Experts of a small language model.
Size: 11 layers, width 256, vocabulary 4096, 47.6M parameters.
Below are experts of layer 5 (counted from 0) of a mixture-of-experts language model. Rows are named router (the router's row for the expert), gate (a neuron's input weights, with its number), up (a neuron's input weights, with its number), down (a neuron's output weights, with its number) and show model dimensions 128-191. Each number is 200 + 40 x the weight over its row's rms, rounded and kept within 0 to 999.
Before each expert's rows: "gets" lists some tokens that make up at least twice as much of what it gets as of all text; "comes before" lists some tokens at least twice as common just after its tokens as in all text. This comes from a sample of Wikipedia text that the model never trained on. Tokens count by the router's weight.

# expert 26
gets: " |\n", " w", "w", "anc", " W", " k"
comes before: "|", "ing", "er", "y", "ed", "ers"
router,206,197,135,183,224,290,261,166,252,263,204,196,181,158,242,165,221,175,235,268,210,128,153,262,237,202,120,244,238,212,231,206,220,207,173,123,204,171,246,193,272,236,189,271,171,171,168,189,240,255,221,217,196,146,207,222,145,229,180,180,195,156,229,174
gate6,202,137,225,256,174,234,200,267,213,187,201,179,118,194,163,162,139,263,258,187,209,213,206,172,194,150,255,205,166,268,214,157,186,291,167,180,137,205,270,220,130,216,231,188,228,220,261,235,219,213,182,193,247,179,203,234,163,211,172,238,198,202,241,242
up6,250,233,188,222,163,236,181,273,184,230,252,280,178,248,169,117,198,240,177,176,136,188,181,207,227,260,263,125,221,215,190,180,126,222,153,180,202,196,170,123,170,125,178,201,191,212,202,170,194,111,251,223,188,255,163,162,219,283,179,223,254,211,132,214
down6,190,233,167,248,184,139,203,213,155,200,129,285,189,230,231,237,244,172,253,184,201,177,219,252,205,238,211,230,201,209,226,200,188,209,221,155,231,128,201,202,160,255,218,221,187,242,206,131,208,213,225,167,211,164,165,218,186,218,140,230,176,219,205,255
gate7,168,202,155,165,210,269,178,147,223,231,135,220,215,159,197,240,292,242,204,204,257,173,171,204,178,185,225,228,191,217,153,225,213,138,181,246,255,238,245,190,220,161,215,189,178,245,217,243,250,219,278,193,61,153,253,242,159,234,244,189,242,140,278,206
up7,157,192,184,171,141,251,254,224,186,225,180,218,207,240,186,176,299,266,193,254,241,236,208,166,166,235,279,144,232,194,152,141,207,247,243,183,239,220,197,174,125,229,176,198,269,249,178,253,249,203,210,189,194,185,230,249,117,224,173,157,182,180,121,165
down7,107,226,228,260,225,230,197,228,188,158,164,260,180,189,202,246,176,145,247,204,184,133,220,248,266,231,230,192,239,194,167,271,207,140,133,279,229,104,212,174,233,111,222,197,171,193,170,236,135,150,193,181,154,184,181,185,174,155,312,205,185,197,195,147

# expert 5
gets: "10", "12", "11", "9", " two", "15"
comes before: " |", ".", ",", "%", ";", "–"
router,172,305,146,143,163,253,237,209,217,224,168,134,170,201,117,176,164,144,182,214,164,199,121,192,231,132,173,264,213,297,253,267,113,126,173,197,234,169,227,168,228,188,152,214,208,217,176,229,229,216,189,143,160,143,140,215,150,145,157,148,109,223,162,184
gate6,175,220,120,174,205,196,232,221,206,168,185,208,164,238,212,205,280,233,185,171,241,160,198,200,231,111,182,163,227,161,231,161,225,226,205,247,155,273,198,248,202,236,150,208,192,142,223,127,217,252,227,233,189,249,173,166,222,179,204,167,206,265,203,101
up6,164,254,217,165,230,155,258,217,208,205,194,159,175,206,217,257,240,215,195,262,169,164,212,176,177,204,170,150,260,99,204,162,199,202,265,245,179,242,164,195,158,181,185,165,189,197,214,162,126,346,266,215,207,285,144,237,204,210,228,215,243,233,196,171
down6,189,178,227,119,203,180,195,171,243,205,258,134,202,216,186,158,213,272,218,240,222,243,205,231,236,235,167,163,205,159,208,227,184,238,198,139,185,233,241,191,256,201,190,105,199,241,192,169,127,251,280,184,213,201,228,225,196,293,204,225,151,225,228,342
gate7,181,189,217,150,120,226,199,178,262,139,218,171,184,112,191,133,187,117,225,184,193,202,179,197,134,160,155,208,202,181,198,191,168,166,235,266,221,192,199,201,200,153,165,166,139,199,150,190,183,232,207,126,97,140,231,230,201,149,161,237,128,201,157,157
up7,148,200,203,169,177,195,177,198,189,224,280,206,233,163,203,194,120,167,270,177,184,187,181,148,163,201,142,251,165,159,208,162,196,170,127,237,232,194,223,197,198,214,182,146,155,207,225,219,221,162,254,194,106,112,264,159,208,210,155,203,143,197,280,216
down7,185,203,211,170,139,240,193,214,216,207,147,180,180,204,200,229,200,224,171,198,271,227,150,200,207,251,174,216,161,274,239,161,184,211,228,183,177,210,155,196,225,269,253,246,265,209,189,220,233,173,234,93,152,193,133,205,230,237,241,153,209,206,149,262

# expert 2
gets: "1", "0", "y", "2", "3", "4"
comes before: " |", "–", ".", ",", " |\n", ";"
router,130,162,179,237,199,223,182,228,147,294,198,163,134,160,181,226,123,131,203,185,121,231,183,212,235,84,161,189,254,261,196,220,202,147,252,219,176,189,221,256,233,226,212,170,115,257,129,222,225,179,195,190,198,206,241,218,166,268,134,124,227,202,182,272
gate6,175,205,192,187,182,220,153,214,176,203,253,201,147,157,238,161,200,222,209,208,55,200,194,162,284,138,114,246,128,201,138,229,282,226,205,240,182,234,265,129,222,155,219,137,241,205,224,188,334,254,187,215,215,226,173,203,171,211,208,238,221,169,212,223
up6,165,187,146,230,159,229,229,174,194,281,223,200,224,172,234,139,176,154,179,167,190,178,229,172,186,178,199,241,188,184,214,212,167,130,234,186,259,66,131,181,154,141,197,158,145,186,241,184,212,263,161,320,205,225,149,158,222,178,245,238,158,141,249,252
down6,225,270,223,154,275,189,232,262,195,145,201,186,332,221,173,210,216,161,180,217,196,236,121,161,125,192,186,231,162,226,148,163,258,205,209,258,240,172,205,245,252,211,180,160,296,138,216,159,171,134,194,220,231,204,200,154,223,176,204,167,181,216,164,167
gate7,203,243,134,131,229,178,218,213,188,133,209,170,211,170,183,166,273,210,214,213,205,244,137,191,117,182,175,208,213,175,276,244,243,133,201,195,172,209,163,211,192,246,210,222,147,232,216,188,147,266,239,264,277,189,258,209,248,300,161,134,138,122,209,129
up7,221,209,223,223,247,213,225,242,198,241,179,305,204,174,191,213,152,165,185,121,245,234,225,150,230,170,282,190,156,207,181,207,232,100,175,132,245,209,186,175,164,273,181,245,210,193,219,183,172,229,265,178,183,203,169,174,211,215,208,86,205,173,247,189
down7,225,215,154,205,261,285,178,166,217,270,165,223,192,216,186,194,165,169,234,137,254,189,205,221,213,209,178,210,239,190,194,149,255,132,236,173,206,157,236,191,239,182,282,243,161,184,239,266,170,177,147,229,201,220,187,152,222,157,227,276,183,178,260,289

# expert 20
gets: "-", "|", ":", " |", "=", ";"
comes before: " ", " \"", " N", " S", " R", " D"
router,154,237,186,177,253,237,245,217,148,212,210,169,138,164,187,250,111,188,150,175,98,167,133,266,193,188,171,159,249,237,159,162,150,165,197,175,240,210,228,240,204,225,224,185,208,210,168,165,255,146,245,223,160,115,144,171,205,231,142,195,246,189,204,228
gate6,214,187,263,255,121,238,223,197,213,195,176,160,152,163,114,217,191,257,151,163,198,142,221,173,223,184,142,152,127,240,220,194,264,263,187,253,269,215,201,139,244,227,214,178,237,198,152,155,204,205,145,193,173,192,176,235,163,260,235,146,152,228,187,248
up6,154,215,181,170,155,256,196,267,245,191,236,165,192,139,202,131,167,211,154,175,170,162,150,222,215,216,139,143,150,199,210,151,210,215,214,197,220,249,202,203,240,200,230,177,199,249,175,190,202,133,146,134,259,233,204,197,225,182,249,162,216,235,211,233
down6,239,143,221,173,231,179,127,195,222,111,170,262,254,234,250,238,99,213,214,270,192,224,158,141,177,191,226,237,138,178,246,202,244,261,122,134,219,220,175,177,149,229,194,235,273,242,214,281,267,294,245,231,181,206,227,187,177,154,183,225,194,220,263,207
gate7,249,127,176,146,222,174,247,166,124,178,225,231,207,225,169,211,173,150,210,264,236,263,164,213,177,166,249,243,147,209,217,200,200,209,141,159,235,101,199,212,200,127,215,216,187,213,203,238,158,124,240,111,182,172,203,155,177,226,176,168,235,202,230,208
up7,150,226,153,307,147,240,181,265,233,192,233,208,198,149,174,166,227,243,174,143,163,250,231,181,184,182,149,219,204,193,194,282,259,180,255,241,172,186,262,212,214,236,151,244,222,271,201,209,202,303,218,228,162,215,300,189,159,194,276,185,207,154,256,246
down7,219,84,249,198,152,230,188,186,165,265,179,236,190,213,166,220,126,153,160,227,196,275,207,173,197,100,238,175,216,237,223,158,167,213,219,188,198,131,207,205,228,210,254,189,250,198,224,174,185,151,235,237,182,162,220,112,132,237,225,259,218,253,199,148

# expert 30
gets: "\n", " N", ")\n", " |\n", ".\n", " n"
comes before: "-", "|", "ation", "ic", "ia", "or"
router,190,262,193,184,239,163,195,223,238,141,245,168,155,125,133,271,169,177,187,180,169,209,138,249,248,190,181,236,290,236,291,249,224,202,193,137,241,184,230,273,163,220,197,198,231,223,199,134,244,252,207,180,119,186,188,248,232,240,193,173,196,203,224,224
gate0,187,200,182,152,211,198,240,275,208,178,214,150,135,167,211,223,257,243,152,221,185,216,231,299,243,209,262,176,170,221,96,170,191,210,244,167,245,208,192,261,228,204,221,202,158,228,231,183,225,207,167,263,145,242,246,251,231,241,177,252,203,152,274,227
up0,255,127,171,223,88,173,176,232,243,183,212,208,243,242,157,148,184,179,160,160,199,172,246,152,143,236,190,166,218,259,249,154,247,146,199,230,232,225,255,167,172,180,199,230,235,217,161,161,168,156,219,135,280,200,180,69,221,173,211,164,188,178,161,125
down0,188,232,138,195,136,189,149,189,226,208,239,151,143,209,243,250,209,257,183,208,215,165,167,139,225,211,188,121,195,140,180,190,203,198,225,202,206,166,176,263,137,115,118,234,285,191,239,194,158,186,188,238,153,161,252,161,219,257,165,222,183,132,176,217
gate1,186,195,228,271,178,166,202,147,153,165,189,162,248,256,269,201,216,164,146,224,171,205,161,186,248,213,150,255,261,178,119,214,187,252,205,163,222,178,189,126,188,210,164,143,230,222,213,165,208,261,164,182,225,187,279,222,205,241,300,209,201,198,206,221
up1,171,165,192,153,256,188,240,165,221,192,192,231,111,134,187,194,126,207,256,229,136,197,274,191,227,155,242,163,209,178,189,185,217,166,153,245,242,214,172,206,220,194,221,244,183,218,160,262,160,153,170,194,171,161,122,212,218,196,154,196,223,266,256,248
down1,118,191,173,214,158,210,192,230,182,248,186,229,224,231,212,206,174,175,238,159,237,226,140,201,159,246,135,168,219,227,209,137,194,225,226,202,247,247,204,160,184,192,209,272,235,249,173,247,183,258,218,211,221,218,199,252,210,262,262,146,183,231,149,256

# expert 6
gets: " was", "ed", " is", "ing", " were", " are"
comes before: " a", " to", " the", " in", " by", " on"
router,230,208,166,197,236,247,168,188,179,175,180,88,203,108,174,166,109,208,238,143,155,223,195,243,247,159,196,286,226,264,210,243,168,193,196,167,239,159,188,260,228,213,200,221,169,182,159,173,227,162,219,186,170,170,229,158,234,195,136,160,233,174,142,149
gate0,186,159,187,229,224,123,182,108,238,198,196,142,164,183,304,157,170,224,142,169,194,187,143,181,317,216,174,214,183,236,211,169,227,229,260,200,275,187,248,260,280,208,224,166,193,174,271,224,195,170,195,211,178,233,128,158,264,172,229,184,244,218,222,189
up0,230,225,166,214,262,154,142,192,189,272,191,208,215,217,169,129,215,221,166,155,135,178,208,183,204,267,234,179,176,187,308,243,177,147,145,261,265,215,130,258,169,153,213,155,155,229,184,213,277,175,201,231,155,252,241,207,239,203,107,117,208,187,244,200
down0,248,196,167,212,215,241,233,199,192,166,172,197,220,266,229,160,204,190,236,160,154,283,224,123,229,159,163,203,255,182,148,69,214,209,212,251,203,147,173,216,163,166,189,178,265,184,259,216,234,181,225,184,193,222,169,130,135,203,235,251,220,222,173,208
gate1,217,250,260,168,137,216,214,165,184,198,195,208,136,195,285,156,152,236,129,221,244,230,244,180,180,169,214,182,185,126,89,175,212,235,155,190,172,164,240,297,223,163,190,200,158,191,172,129,212,263,194,200,224,116,246,192,147,248,215,157,169,215,171,173
up1,195,187,192,165,258,142,181,167,208,173,226,271,179,158,214,267,259,198,204,174,259,130,228,171,290,168,192,192,140,250,151,202,231,188,168,138,172,198,237,205,224,192,258,141,179,169,132,256,187,169,190,301,186,242,179,223,247,151,206,187,253,144,235,251
down1,174,254,155,220,266,177,191,166,233,194,141,213,181,238,198,144,204,151,230,78,78,236,265,210,204,205,227,258,183,181,204,184,147,268,211,205,208,187,166,188,220,136,146,128,163,160,207,253,178,104,249,227,200,187,314,159,218,171,134,195,198,202,153,147

# expert 21
gets: "ing", "ation", "ate", "%", "ure", "ary"
comes before: " of", ",", " and", " (", "\n", " in"
router,126,261,147,208,168,224,200,195,168,172,201,117,171,141,148,243,200,182,268,165,187,227,191,235,178,131,193,171,232,248,180,156,137,183,175,145,198,123,224,235,193,237,209,218,199,238,239,119,254,212,243,185,108,129,175,229,228,164,115,132,216,146,145,208
gate0,197,192,250,281,241,224,218,228,183,253,192,211,173,180,178,257,233,193,206,162,243,254,253,210,205,175,178,203,173,254,201,187,236,190,203,228,265,161,188,215,215,202,202,240,213,237,169,143,224,237,141,220,158,209,246,214,223,242,222,262,179,202,252,116
up0,144,132,191,246,230,247,222,161,183,195,137,220,215,236,176,140,175,154,187,204,288,233,244,112,177,195,222,152,270,257,205,262,267,223,195,219,206,155,163,173,196,242,196,218,258,216,199,208,235,256,181,204,175,203,243,187,204,150,162,257,204,216,216,185
down0,230,246,174,221,170,252,186,169,218,153,168,172,227,170,167,167,162,111,213,206,246,190,146,138,260,204,284,191,246,253,240,194,179,178,121,223,170,274,190,159,133,179,261,257,204,236,172,210,153,229,235,178,203,191,200,202,176,160,201,278,204,237,180,153
gate1,212,171,229,216,129,202,242,185,138,162,225,234,203,145,219,176,143,268,225,226,143,234,141,206,197,199,235,138,192,120,225,271,161,215,227,189,130,185,155,184,244,192,202,176,239,127,232,152,262,247,164,217,182,117,218,234,238,237,263,204,150,163,160,216
up1,189,270,199,206,236,228,288,203,165,152,188,226,257,261,208,241,148,217,203,230,157,164,249,208,207,197,277,226,256,131,205,148,192,245,235,272,194,199,177,261,225,193,198,222,281,201,239,253,179,182,189,237,212,165,279,187,280,193,191,251,207,182,179,241
down1,170,195,190,179,138,156,179,152,240,165,275,177,132,122,251,192,144,133,206,184,237,159,166,138,210,253,175,147,160,154,227,156,212,178,256,158,258,178,269,204,181,211,172,177,152,191,132,288,211,204,183,210,207,222,226,128,235,234,177,223,191,168,180,165

# expert 14
gets: ",", " and", " that", "4", "8", "5"
comes before: " and", ",", " he", " the", "–", " which"
router,207,299,159,245,180,173,247,224,171,167,193,158,156,163,104,170,133,171,258,191,221,224,172,274,292,214,171,187,171,220,208,195,178,164,205,204,245,172,239,218,215,159,171,208,145,142,222,252,204,220,230,214,173,170,113,238,178,178,212,215,225,158,200,236
gate6,161,195,190,173,198,186,181,206,234,302,214,176,209,72,248,180,181,237,143,219,216,253,222,208,209,213,190,212,197,215,195,152,254,189,214,129,179,205,214,198,214,167,116,131,192,191,180,238,198,252,158,200,162,220,148,263,144,227,192,213,232,184,236,224
up6,251,268,187,227,250,176,228,193,234,223,167,225,229,212,160,234,180,211,191,197,181,174,207,270,310,187,173,178,133,184,224,191,171,161,200,199,228,258,200,187,220,221,240,199,218,186,188,157,178,153,196,148,221,168,129,244,241,231,194,215,244,231,216,132
down6,149,210,195,199,213,234,114,241,259,183,217,180,214,212,187,204,251,175,192,244,220,204,180,162,155,301,243,227,202,160,260,154,280,121,238,172,171,230,207,191,132,205,173,208,187,284,250,159,258,237,203,153,180,228,211,97,236,160,241,181,165,243,139,161
gate7,214,262,95,234,133,191,152,204,216,179,234,191,157,167,208,228,220,185,218,178,190,204,218,202,185,189,165,219,198,201,171,226,166,237,207,230,243,257,181,138,167,179,216,262,191,197,223,132,235,180,155,229,231,142,181,178,230,176,181,146,220,266,264,185
up7,206,179,231,160,206,199,271,249,234,161,223,162,242,200,219,124,201,206,166,200,215,234,207,169,157,188,213,170,206,192,214,178,255,153,148,201,204,147,201,313,210,211,210,166,259,224,148,251,152,178,184,158,165,209,222,257,162,163,242,214,195,140,113,242
down7,177,191,193,261,159,250,210,198,133,217,261,226,192,164,220,202,201,210,176,208,237,177,212,216,211,144,154,198,199,201,201,197,187,150,268,210,202,256,212,184,255,209,177,214,228,189,146,194,245,182,166,220,127,146,217,195,221,226,139,190,207,222,152,216

# expert 1
gets: " of", " in", " to", " for", " by", " on"
comes before: " the", " a", " his", " an", " their", " its"
router,140,244,208,246,142,149,201,204,209,230,238,117,199,209,189,176,212,155,241,204,218,193,161,221,205,197,159,262,176,225,243,222,189,212,193,164,271,204,228,231,223,219,213,199,124,213,155,166,242,204,249,223,182,128,243,188,106,119,138,104,202,208,127,195
gate0,192,207,194,227,186,238,196,161,125,214,273,276,258,195,203,220,190,181,273,179,177,244,188,240,183,198,158,200,301,219,238,202,181,298,199,191,185,177,265,189,172,272,250,240,213,212,200,229,161,160,231,240,184,170,218,226,265,165,261,230,213,228,248,166
up0,218,173,185,164,209,144,185,216,194,205,116,186,167,191,208,249,273,165,146,212,137,175,220,159,235,174,205,221,187,180,182,199,210,118,194,177,218,193,160,179,128,199,70,189,225,160,169,219,198,197,172,139,145,245,189,197,153,175,187,183,280,160,155,174
down0,134,219,165,244,282,217,225,248,250,191,200,190,194,165,216,133,146,185,250,171,229,282,168,277,243,119,162,157,247,220,213,235,145,241,189,226,151,162,198,282,184,163,171,151,191,146,239,256,150,218,205,240,217,179,135,204,201,167,199,200,197,209,253,245
gate1,218,174,193,279,233,214,173,229,187,210,166,249,226,247,289,293,230,209,142,182,228,176,191,224,172,218,216,167,159,187,203,211,199,184,262,242,156,247,297,254,154,202,194,229,242,112,239,131,180,201,260,253,134,198,247,127,237,297,241,214,162,190,116,190
up1,213,115,87,253,201,208,211,202,182,264,175,290,194,189,309,190,175,205,207,251,221,262,196,205,168,190,146,191,168,215,208,259,143,194,208,150,222,220,259,263,191,265,127,219,226,221,212,178,106,286,212,236,220,212,194,183,235,234,259,175,186,145,224,197
down1,266,184,165,218,224,196,238,200,235,256,124,132,206,182,174,230,209,220,192,120,236,282,187,205,207,153,235,230,195,147,106,239,179,200,159,226,166,159,277,232,205,215,170,169,249,191,157,111,223,191,260,165,159,213,303,220,172,221,218,194,179,179,114,197

# expert 7
gets: " ", " (", "–", "/", "°", "("
comes before: "201", "200", "1", "199", "202", "0"
router,193,222,186,203,198,225,252,240,164,210,170,209,177,171,198,186,132,213,188,171,213,178,198,262,231,107,146,249,141,161,214,196,246,155,225,180,229,154,165,239,242,210,213,243,203,200,182,184,223,223,325,184,164,155,169,217,170,181,175,211,192,246,160,222
gate6,253,233,211,157,234,195,252,202,164,217,249,177,205,211,219,262,164,248,228,182,247,260,198,187,291,236,185,104,246,175,187,244,195,196,176,239,218,201,173,175,215,106,166,201,167,255,207,159,189,148,250,242,197,151,222,197,216,196,224,228,208,151,240,168
up6,230,252,270,221,243,196,184,150,166,196,259,157,178,213,251,238,139,210,209,196,310,290,240,173,228,226,214,180,206,174,216,216,127,258,182,233,284,240,216,180,257,108,99,254,147,280,211,175,180,171,172,172,197,144,187,183,241,214,185,200,187,188,233,195
down6,197,147,136,240,127,185,195,156,204,237,205,249,180,244,236,188,234,230,167,235,241,222,180,203,204,270,192,241,159,221,209,191,238,191,209,207,172,257,274,247,114,174,192,231,208,199,232,237,151,169,172,126,142,199,228,187,239,206,172,153,173,228,234,225
gate7,215,245,153,144,168,211,182,201,162,161,242,182,216,246,196,179,303,215,254,197,174,206,181,257,218,216,209,239,263,154,224,303,163,111,248,209,165,196,200,205,154,208,178,260,206,160,140,232,159,180,202,262,238,168,252,189,212,132,137,215,234,228,224,168
up7,193,167,252,235,255,226,222,236,176,135,193,264,165,177,225,142,276,266,212,154,211,165,150,214,197,193,212,265,226,196,241,161,177,119,216,218,214,137,220,192,134,209,216,189,215,225,199,238,182,177,185,212,110,194,226,214,183,185,173,135,310,254,134,256
down7,279,232,189,231,199,240,200,143,172,237,195,233,287,222,144,292,154,141,216,232,193,182,203,176,245,217,156,217,210,224,173,189,209,264,270,251,238,221,183,239,186,221,213,212,151,183,205,160,228,138,176,161,267,174,276,162,195,169,214,174,181,231,192,186

# expert 11
gets: ".\n\n", " (", " \"", "\n\n", " D", "=="
comes before: "==", "The", "===", "S", "In", "-"
router,174,214,195,218,95,183,230,202,261,270,114,233,182,162,209,194,154,228,189,175,149,199,228,239,234,145,193,235,220,266,252,155,173,167,155,130,232,212,239,246,224,227,169,174,187,229,206,162,218,188,276,174,129,188,227,287,162,168,153,195,203,222,158,220
gate0,186,189,180,203,196,197,191,230,276,191,142,175,190,185,215,159,238,199,135,177,224,134,160,191,185,211,170,171,206,238,205,211,208,234,114,154,251,190,217,223,256,201,256,244,147,216,227,193,154,204,234,181,164,224,232,192,186,227,195,202,166,181,179,298
up0,157,194,178,227,206,243,134,171,258,200,165,160,166,223,151,204,234,199,174,165,189,164,150,220,171,197,205,248,205,191,199,202,161,160,152,178,253,254,220,192,256,203,266,243,187,204,219,200,261,190,236,199,159,214,227,158,199,205,210,168,203,232,199,243
down0,204,237,243,248,222,235,195,208,159,225,222,192,204,185,139,253,170,156,178,154,208,217,185,163,272,206,175,200,315,182,171,226,214,179,260,190,196,165,272,212,249,206,196,178,144,192,169,140,252,220,207,217,238,190,192,201,206,164,206,225,258,197,184,120
gate1,238,271,156,199,212,257,178,204,225,207,207,297,264,134,184,196,184,196,258,150,168,167,189,176,216,249,254,209,169,161,222,172,208,107,223,222,207,247,222,237,88,177,158,194,126,161,177,162,210,304,196,186,171,242,173,196,239,257,226,199,256,221,177,184
up1,204,245,146,219,211,196,163,258,188,182,200,246,206,180,213,225,230,175,241,143,224,190,193,215,222,280,283,204,135,162,206,178,144,145,209,198,224,255,141,183,116,224,106,180,167,155,146,153,233,249,177,172,155,256,174,191,238,250,221,207,290,229,200,208
down1,191,165,223,272,219,183,149,251,264,224,263,164,193,151,278,207,252,206,257,201,138,182,235,242,249,251,220,214,210,199,147,250,185,134,168,169,174,139,204,186,234,209,146,199,188,209,123,233,183,267,155,275,167,233,161,249,167,177,232,199,201,142,180,232

# expert 28
gets: ")", "t", "\"", " –", " /", "),"
comes before: " |", " (", " |\n", " and", " is", " –"
router,102,206,190,255,178,184,216,211,88,197,92,144,194,109,156,152,186,165,262,93,161,239,202,291,225,180,219,184,135,221,147,214,173,179,184,181,203,180,218,233,214,228,221,277,298,223,159,225,256,232,332,167,187,169,174,213,170,155,169,185,233,177,184,200
gate0,242,207,266,196,230,222,223,251,217,213,228,205,197,164,259,178,176,234,214,150,174,234,172,275,212,177,236,206,195,195,153,228,228,204,219,272,183,162,199,233,224,220,220,221,273,114,184,208,273,180,213,236,281,124,198,168,229,131,136,234,205,193,190,179
up0,183,218,217,185,151,149,253,188,142,198,182,94,225,221,204,156,183,203,179,167,148,176,108,221,170,174,177,151,173,167,231,183,168,194,231,192,237,206,181,194,182,223,254,211,208,190,172,287,233,203,227,212,156,151,175,202,183,176,235,209,194,251,170,279
down0,200,237,245,91,187,174,221,233,145,244,248,144,159,178,210,185,225,243,211,177,240,227,214,98,234,188,261,233,70,162,211,211,183,324,186,229,156,170,143,246,114,191,128,236,248,124,129,227,195,239,190,316,194,297,192,190,226,229,174,201,214,102,194,161
gate1,199,311,188,225,234,198,218,224,264,176,180,240,158,176,181,207,196,170,246,169,215,256,226,233,251,192,217,187,211,187,178,134,271,209,181,254,172,220,201,211,260,203,179,185,186,153,123,289,214,251,215,180,135,227,213,119,174,147,206,155,184,221,221,150
up1,208,108,233,146,217,229,108,212,160,292,206,163,250,263,182,225,179,206,194,185,186,198,230,139,88,216,155,215,213,138,189,231,238,156,249,140,215,227,176,134,170,201,135,271,155,185,187,120,225,213,237,155,198,223,203,189,262,125,222,202,161,188,214,247
down1,199,203,291,242,171,158,231,216,242,235,183,301,188,184,162,142,260,151,248,216,255,203,215,281,235,192,162,180,174,154,185,159,235,287,194,194,147,235,193,277,247,293,231,201,259,179,195,221,154,246,261,251,220,297,175,151,200,183,229,202,202,231,213,189

# expert 8
gets: "201", "200", "199", "202", "198", "197"
comes before: "0", "5", "4", "9", "8", "6"
router,197,267,134,194,178,251,195,221,175,219,138,220,137,149,158,257,168,179,209,145,183,212,219,221,231,217,202,170,242,219,135,232,162,173,282,170,205,148,283,288,214,201,208,189,152,152,219,163,267,150,218,278,172,175,199,214,176,147,181,185,164,202,164,186
gate6,189,182,232,207,208,229,229,258,193,244,220,232,175,255,235,160,219,239,177,208,285,172,238,205,226,196,249,225,182,225,148,194,179,200,187,312,156,208,244,139,201,275,242,108,229,136,265,187,204,170,260,175,161,200,288,190,185,190,205,270,169,228,145,190
up6,210,215,243,224,213,222,203,247,170,235,189,280,207,245,230,162,134,198,169,209,238,106,216,245,181,199,268,252,98,219,160,176,178,128,164,264,182,221,236,164,172,260,225,195,266,124,216,189,175,223,311,155,138,209,261,184,161,131,161,195,173,219,185,245
down6,191,213,136,167,227,140,138,219,169,246,317,225,258,222,159,180,198,232,163,163,278,205,161,125,233,225,181,220,231,279,201,198,251,145,177,229,150,191,236,165,198,238,189,247,284,195,194,271,159,188,169,183,286,204,252,184,225,181,232,235,219,287,177,191
gate7,193,144,225,262,182,184,234,224,193,234,266,218,241,243,250,170,196,272,221,220,208,263,172,178,146,282,226,198,221,205,262,232,166,162,217,165,157,240,167,163,219,220,192,104,239,177,214,161,213,212,175,251,151,132,276,252,140,221,173,177,133,170,266,171
up7,221,173,207,171,218,226,246,192,254,188,174,283,188,112,216,225,234,183,218,230,210,205,211,275,147,264,227,237,206,185,227,231,186,242,236,207,146,172,175,178,131,216,137,192,261,261,185,149,152,199,190,192,189,161,107,250,181,192,153,170,157,188,188,200
down7,178,166,205,242,203,164,241,217,299,163,189,224,179,186,230,198,283,219,147,172,255,182,250,149,191,185,243,195,213,149,115,169,167,165,93,205,206,238,172,129,182,214,229,253,231,267,149,179,229,196,152,256,192,211,191,227,171,248,180,204,184,144,249,154

# expert 18
gets: " |", ";", " –", " can", " has", "″N"
comes before: " ", " —", " +", " N", " −", " L"
router,148,180,171,227,205,182,248,256,165,247,147,195,200,181,170,230,151,224,291,122,177,237,178,185,256,245,186,230,214,269,203,151,199,176,240,167,225,185,252,180,242,260,119,276,193,205,178,195,237,258,236,173,203,174,160,223,169,250,155,143,216,116,133,244
gate6,232,157,298,161,181,270,187,239,195,201,214,233,181,194,115,228,165,132,191,204,208,193,134,171,213,223,269,227,207,236,222,138,141,136,132,173,199,179,217,184,183,238,132,202,246,137,236,189,230,165,225,177,252,184,174,174,271,170,198,215,190,274,185,162
up6,139,222,77,236,194,142,232,173,211,211,197,185,247,191,217,170,236,272,153,183,214,231,305,216,200,162,146,187,188,163,181,245,254,201,246,225,209,198,179,216,234,139,278,177,162,300,173,205,187,211,155,197,156,185,202,228,108,219,207,225,201,149,190,254
down6,219,173,197,212,184,101,185,213,185,233,218,219,206,271,180,254,275,150,176,172,217,157,154,122,220,227,199,237,269,198,214,182,187,176,253,226,224,240,237,188,245,193,202,210,252,199,164,179,198,227,232,202,261,253,163,184,259,195,197,149,180,185,191,151
gate7,219,225,142,202,164,151,196,239,218,199,217,263,192,203,200,220,207,175,192,200,183,179,231,218,223,186,239,229,207,242,196,260,203,195,278,216,160,168,224,192,239,267,199,224,145,184,44,199,238,257,274,223,178,190,248,181,177,181,155,226,186,222,207,176
up7,194,175,221,228,259,224,161,159,212,152,220,165,208,139,205,172,276,209,185,221,164,186,195,180,127,219,184,142,157,188,196,168,153,242,136,171,209,173,148,203,217,191,221,181,169,170,266,136,157,205,113,216,197,243,199,228,212,158,343,255,159,201,223,217
down7,176,187,218,174,218,209,172,142,212,286,194,185,188,177,227,195,113,214,199,256,222,206,153,154,233,174,237,150,236,159,219,242,185,171,199,223,179,249,195,199,213,140,225,150,196,268,172,171,233,180,215,194,242,154,167,259,173,216,182,204,237,245,186,167